From a checkpoint of a small mixture-of-experts model trained on Wikipedia: 8 layers.
Below are experts of layer 5 (counted from 0) of a mixture-of-experts language model. Rows are named router (the router's row for the expert), gate (a neuron's input weights, with its number), up (a neuron's input weights, with its number), down (a neuron's output weights, with its number) and show model dimensions 160-239. Each number is 128 + 32 x the weight over its row's rms, rounded and kept within 0 to 255. Numbers have three digits each.
Before each expert's rows: a language model's description of what the expert responds to; "mostly gets" lists some tokens that are sent to it at least half of the time. This comes from a sample of Wikipedia text that the model never trained on.

# expert 9
Line breaks in lists/infoboxes. Newline tokens ending an infobox field, list item or table row, e.g. after UTC-5 (CDT), Prize (2003), a table row's final pipe.
mostly gets: "\n     ", "\n ", "\n", "\n   ", " 978", "  "
router:130171187116122183149193132116114152114119133101139126109166189102131118146197157090132142127094076082102134168086095150151113056191133201111138051173179045198115119137145143077164125068071096158105106130122142151125118146096181120133118181
gate0:162151059144128130054122155116154140129120101131113082168210162119102118139087197165113115121078146099148085143152148144142103174111148105131179188136106118180184074131181115103179187117073096124089113127156062130156132089194193100112133107
up0:139152088121111132066132140143130105132153057164130139119180143161078116115131136098119159112168141122152089144098172134119145131149154103148172155133098116153144162163141131176129130104087127125144155106171081165073188123209115091053150128
down0:090149151149139137158158170026154078136127080150157146151140164119165146115047167088074123068178138139077130105137148164115151091114143203217118136203105157159126212132116117137160105148128082138102105125151096124171153086136134153139193176

# expert 29
Row-opening table pipes. Pipe that opens a new wiki table row, often in election or results tables, plus party names like Republican, Conservative, Democratic.
mostly gets: "|", "All", " All", " Republican", " Communist", " Conservative"
router:146093136123089155151089135150113142085101142116081112091167123091084098132125162097066162158093097084144178116126088121114175128113189195144138123143170158167117127146129193076141126047059108132105132140123159150109100142142207104157091144
gate0:149135151112051188137183166105164134101107165119155133146118126176151141116156110158060156123125113121174110080105167059130151106196152147124122205132124140122167140139146162121193096121118156152155177158086164107113119140116150114084075081
up0:113116123122067208176164109111131148170123173143171144123115124157135104155123146122129142116156104125183087058084190080192061143150104140188092198138123171096109161119153161157127125094085121176148177082154148163106120173122143179107107099
down0:142172131145114097127162175134110123157176162116152130154112127112160131100113089134144161081045145133195112114127090075150098101096186152187108086138136114159131092171097151125074165150103124119163179157150126151118149085108153147092122083

# expert 33
List dashes and hyphens. Dash tokens starting infobox or list lines, e.g. - Added to NRHP, - Area code, plus en dashes in scores like 3–0.
mostly gets: "+", "–", "−", "⁄", " -", " •"
router:116143168170097154181154110111138165086093115092145194082146113127162152132154177097134146152118091142086155098104094209107104098115197182092144156117172139173110145098191117093190119088079119151130138146081170125154091100091180117124156160
gate0:187103105121152165151104131122092126147124076155081110121134082151035111077184131102064167126116167128120159195126129087124084165072134133117135159046191121206125117120109166159113112140128134124195092140053163144119092179100142144158155138
up0:196085111101167142132076129128096157164143105113111087117112060159062122109182106084077133138082152078121160126108104142152126140061144097150124108071111100173127105098116136128118148137121132154217130111048204145184185138063133183134127129
down0:100129144171095201102136119159108152096160111141167136142093113101099196125069110121120172185145131087110088108127137130151139105135126059128109058094128186098086155121142140132147159076149125050089158154127072095081067097107096120112088109

# expert 35
Infobox and table separators. Colons after infobox field names (Kingdom:, Census division:) and pipe separators in tables, plus named, called, titled.
mostly gets: ":", " named", "′", " titled", " →", " www"
router:145139123073135171118106109127120198055073148106128184143107166162106052182158097117138146144100110087143149119105098193208155136149133135095159076174170087139152120134166157092123158091094147132100115188161171101099084132183182145084115196
gate0:124153102079181115132136129201135129057074155085214163144113160107084127164074159130116198142141128168131142135119146176086099113088115153148132125176178078139145151150183179124171121129110154128150186143110167177095137161097138172094184131
up0:172115117174103098117170109081129189131134157152096133132139121094095194087172080116094118176108164091074163159102057068150188128083129113070083076121113135084142066129156119165103113189126204139144138080149139123110093108139129122122125128
down0:145128116154137139126121109141088139145112113132143115151184139133139129144106141136074138104140129146117126052109133102104096172162138133149161163157139109158158131153094132146173184138136090128143150140116123142159160165141181059106136109

# expert 21
Short word-initial syllables. Opening two-letter syllable pieces of words and names, lowercase or capitalized, e.g. mo in mobilizes, fa in unfavorable, Ad in Adverse, Ne.
mostly gets: " fa", " mo", " Ka", " ad", " Ko", " Fa"
router:126205142066106170195178148167062141065149123097127173096119148110119121188112176159116142120099123158161125090099146102137161117142133174141121113165182112148131156141106114047177168109080146117087117169117146099122100116101112132174107138
gate0:163065150133126093140220155144113128130161111111184148106143127125102140165127110120140141139210162078142181145108127134098125113133108125116093141137129163015144114127134088204145145102063183141118126129146122117098154151070112182157107164
up0:098155148137123127129085088107135166165140128093093100169019122122122105122136100098172129123107120146071082105163140130123026131156153130133179187118152090179108151168154169172149167142148126122107108127096095137150110143167125090098156112
down0:150116160124125133132120095173158112162172164146098144151125108159115108130088091114073128109080109104119131149139098144142170134153123133153186127197168216076209125112144099136191088102086092121157123123117156143157118156159121079105141127

# expert 10
Opening parenthesis after names. Opening parentheses right after a name or term, introducing native script, dates or aliases, as in Arima Line (有, Marcos (1965–1986); also name pieces like Ken, San.
mostly gets: " Air", "ō", " Ken", " Shan", " Hen", " Jean"
router:111139160169111144142213125123128157083131088148142130118097145092017175135157189136162187120070117117144174130098109093108116088114119153113094106150153129117159084149133129112170201094076129180134098132110136100148143163165125090154119152
gate0:088180117112103108140145119127105155130142150112145135090108135157028111069158121135106118181176122155109088083086180179138187153134154158117162134102049121062120140162133155116099121096152110150149117163128153118115117055088107130143118143
up0:159121092086171097162121127117141108133138140114183101135167078161171133154134091104084163133151094104178136169127153124129117110084127147109167156183176154135121145081124086091130073095082153161121132078132126125154083144167149146212068148
down0:116092170097129165132165133145187116158167084126127133129120177114147117133135168124087109062119089070131170097110112164135126138085108161109141157122133164148100141131026154087028097126141183170112128143079134110103098148042098090110076144

# expert 22
Short capitalized title words. Short words and pieces in song or work titles and foreign names, such as Be, Me, You, and Romance particles de, la, le, do.
mostly gets: " de", " la", " le", " d", " v", " s"
router:130172203118085117138156147101155140087132142136065101137093155086083135174138171182092189122099163154065090137067118132165137163158103150146112125113195160155159144134093084105160117107129122176067169172129190136113110168097157127126098180
gate0:096197155123141138091083152156165151141096161106123100157159135137137109128149139128063084136126140141149131173130105160161090159135136137113122142114117151141101092129139127124147130158122142105109199081121145100131129146145119086139107080
up0:129143137106102114112147091150159198060142135104107137149154096127094137072176106145100114144124172103030155142141085135158200172141101166107087099114133119082129143116082129115104106116147096196128129162088078097117157099112117099151185150
down0:137123134149127131143147064112129101121134122105144153150086112127147092160159151081117096146155125117125098100153081076148092172146086166145179143157071103150131130087180143117142144123099071126107128084113121141175124172145133061152136115

# expert 18
Census and statistics filler. The word to in infinitives and other function words inside census, demographic and climate-table text, such as to get to work, −1.3%, (AZT).
mostly gets: " to", "%", " households", " cannot", " median", " −"
router:109179155128148194152160165144154123090125129137109113115159154134132125149086196097131133112138103066146118114122098150112149116143159124130080141129135136108131087170113119060137147105122129153156134121073145194098051087143128132174119140
gate0:116143158186158125182157111133099163147190107088097093113095108171204111120129097116101144134125109112172089127116103126104154146136119105122098120149164163131126109086107134091155090153086116189169089103151175141147087182190134122152077160
up0:118172112079096174083156083107188087142124110110123134090159168165104164131170159117120184180134136098135139084190158081119142149127117070092091131161103167197144165103116143085092051089087127167184147105155212099090106154093098106174152113
down0:102117100098102114110197164118127159174128178152151170114131147158141092154052090150126153130070107080141091123086117121112130109107153153172145130115148119181106163161104084135184164147123143121094074097176145140111192093173165138142120146

# expert 32
Numbers in lists. Standalone numbers in tables, scores, dates and match reports, especially goal minutes like Appollis 26' and scores like 1-0.
mostly gets: " 17", " 18", " 21", " 22", " 20", " 11"
router:127144100144096181127168153119108110134130097133148153165136125093098069164133207147071180095111134123131114125068103177139128083173167177136106112146181098112114100131142153053158127086117144194109161210069187139129080129121159106146104144
gate0:140165081127180179148096123138162148154124132138129169114124127064165145110164169125151089130091086145126134132109122112161154148122159120135133160085133150159164104190070213121099115130126153066151177116110111174179152132119118104137133107
up0:066136095128123144143129136153161171167130115157128166079163111097156133097151158111171066128103125119115124160147124096183119136112146105142127128102144143117153095184090176169088083146140132089180153130088129194175127124132061124127149138
down0:137138178130177160104126128115124108073127105108087126175126017158066084104130112158084075056114098102106099134158148135134114187109066151130113107124195137165122131160101139158136114180156102147164106108183066140078123143142107153135125122

# expert 2
Hyphens and apostrophes. Hyphens joining compound names and words, plus possessive or contraction apostrophes, as in Rice-Eccles Stadium, semi-finals, Rome's, didn't.
mostly gets: "'", " un", "’", " Mc", " Memorial", " Stadium"
router:099233150152130145123110123128073123089145164118123144073124144088152120146185192137176194085091118125078191087112151158182133115108135154096128133125144116102175100155177124112148118031123109125164157148104116148118108191084147082109110097
gate0:104085063136123115087116161128105107158164115061149146143110172098102148115207131105122121126105124114088109167149129142149104126078096170156159174174171098102137134099135142101168120208084135141148112112104128167070098106112120078075138107
up0:175157176073068176169215094091160181136098132156111125089127136190159112129085154143106140173088123144181166073040154092124105076151169107110085063102070095149082166146152109127114096145127156129114123135135109071160121171130142194140120108
down0:106122169144113173117154104152095130143092117147127118141150110099120126082153160164098148128119091114161064126100177162189112123134096080106155156158132106188169090156075151092120123163151113163113067139149128171154140071173140130145089118

# expert 17
Plural noun suffixes. Plural endings on nouns, mainly -s, also -es, -ers, -ies, -ions, and whole plurals like games, systems, troops, rights.
mostly gets: " games", " systems", " areas", " others", " films", " groups"
router:117168159149096142131109094193085142159094099107074090096183157137103133134141192055093131090127175100115081141076140172177125132188108073160161090161165136108100125175155125058183146029124120147111148111129157114131103116137152157118114130
gate0:095136127073154181157096093141129126141078134130134112127146139142136129130118150131146142160123151159112050087114147101159117139103094099160174064144094095182140163136196170174168101135152131090071094122109188155138107125128170133149115119
up0:112139150099191118211101165127122166131096102141129094168101129138131118108106104102138098107128145090160053114119103124119134136109089122145117167170064092155167169147153179177110118185133103116073102130084155178123091136168112146118137153
down0:095131111141050094168111143129144084115101170128127111113062143109162095070104108159109083133153107116172155128106093100090154191139124177067148177170133093192127133095100110117100096127166139118166150126111120159144096123118157170119121124

# expert 16
Sentence-ending punctuation. Full stops ending sentences, plus question and exclamation marks and titles like Mr, Colonel, Senator, Professor before names.
mostly gets: ".", " .", " Colonel"
router:161188171162106111182138100149074151111112094139144127139181138145044065123125203131137157154092089078117096162141128170164147152151136177086127138178129136134128093095164143119174134110093150153125137114088145177112131188072187070132116142
gate0:034150123080070136199106117100156131137131124094117146142142120090113112101180131186142100174165137189168125117103120155128101076178143099140183109161192079139116149109117111088120150153152171129129130130122132110165137113149099074131048073
up0:118133120049102148188118105150142065125088158101161159132141106105126169094164104171175135180128098126136128152103152131118126057149153160131159115135122082121123206130148109082097184098124196142163119135126147113126143103147073078100111113
down0:104160099148107141167143071100148129126074084113136075118169146094160104116163139119133122070091121079107177154186125119064127115118126181161084132114174137159187100128145137158102093091143063069112113127117090131118099157082073142090154127

# expert 12
Table header words. Column headings and labels in wiki tables for sports, elections and results, such as Votes, %, Candidate, Opponent, RPG, Result.
mostly gets: " Votes", " %", " JPL", " Candidate", " Apps", " Turnout"
router:084163167125160138163116154139151112045144041139067127085123157084139139135115197092091115109095136105161087102129083114147147155123158175139121111105222135114144147155097151059128159097091124146172203134140182195093053173107157148123141120
gate0:176146156153116094127147103120121113167175142131141106077134126053093057087133142108103118136144119131090151122084175098191126080100149092122125122123078153131085154180054158140099105167177139079197124165164102110125170134155136195087116092
up0:115118089197148148106111108102076122162109085144147128075145104100132078161155089133077108109121143122154197149185087138146143111114115172158133136090090154144116139114142147143171193142119079135169128134113125105126192141162099149067109113
down0:110128130117115089154170131168095120088050164182141154115202142104078084079154092156094100083127136084101134159142170061100150168123133136141181108112143161148129168123160129161105175080126153093121124138084152080167163080126086097192104117

# expert 6
Digits in numbers. Digit pieces inside numbers in measurements, tables and statistics, such as 2,000 m (6,600 ft) and 1,435 mm, also million and Central.
mostly gets: " million", "000", " Northern", " mini", " 400", "500"
router:133155163143109142173117089092110200168136126140126170107130114115106137187154164114043137068070100099115145091065120124133086127184103105112140075147156079131137128126145088086098133068068155156116139136101187137118104184128198106162105172
gate0:127123088135098150148141136131097123090150170167135101107104160092124148120109112120118139145095080178093180154097100105121140155110161076189114162113126081131105074126154105093139089187164147126112134098110127150233151094147129130109135066
up0:192141175173171162172193078138156136181197064136102166088103105109151075129142130153101115115116062148105134176115117095146107098180096136144092147073140106185099098185163138105138143139124214133118121138149145071148174119168121153089152108
down0:119123123153112122125105157123144098078114120102120086147112149164208125091096148147146114137132143102091131168107196161136125163106156099131072100178162136124136102083116139105121132152092089121144127140129076098170135128076134151175082154

# expert 30
Word-initial prefix pieces. First pieces of longer words split by the tokenizer, Latin prefixes like dis, ob, rem and pieces of foreign names like Kh, Bh, Chi.
mostly gets: " dis", " rem", " det", " ob", " Bh", " impr"
router:156120130094121144129096148161121108085151107097123121098141134047168120150147148155093152132129160062108140143094125107168136118146141149136110115155165127153143118175128092131138165140121182131084124162132157183158125114127149126191117194
gate0:127172196150126165177161120127127174165152145167098105108104190089137092125131124093089095125148188104127176119051138151146147063147096101109113048084131129144102092110101094155174128144181155104185130127088136122091125115142121171141155150
up0:148171128145098153165096129122127117167126144118120151160087139100126151132143193136073097084154132137109146128089119144131163092160079096121163116158153107209141129070135120087170121144131134136116129126113194142085129172129124173094120145
down0:124091128110087128108185139104043176111052127134127140148110186190132110119148150142138110128143119169121127101157134184122095158136111140135197100100106182152140118128133127161128114162081150103183121103137152178103102125131149118093177098

# expert 39
Paragraph breaks and quotes. Paragraph breaks after sentences or = headings =, and opening quotation marks or brackets starting quoted text.
mostly gets: " \"", "\n\n", " '", " “", "&", " ["
router:153181158107146115184177136109107167097083095166153119114155212077097072163198193127131138113098135163117165141110101144171085104123110191110093123193161092162138085143106145120199133022116116161116126126171138179162129159133159080151141126
gate0:100113126119112129160113142084144054146148093078127135091121170094129144087109127173122087113157097085094166164136129116122114149110080089122100135094174106130100100175106178143121134143123107196130166108117144136101151155122174140138179084
up0:145111115176178113059101117172118165124192193096124106124126032093085082092157129154114160125092123132168103117135100144202139149155090168102140152152103097095156141148141105192149137119109141102176118230163120158190094160101162105125128142
down0:108155119118180167129057190163139115103067116157105142099103163117100101166153104097148144153159113094100051176104133113152146178112053137164133108168116135135162151192098133099098161131156130077136098148121123151119154123170146135156123134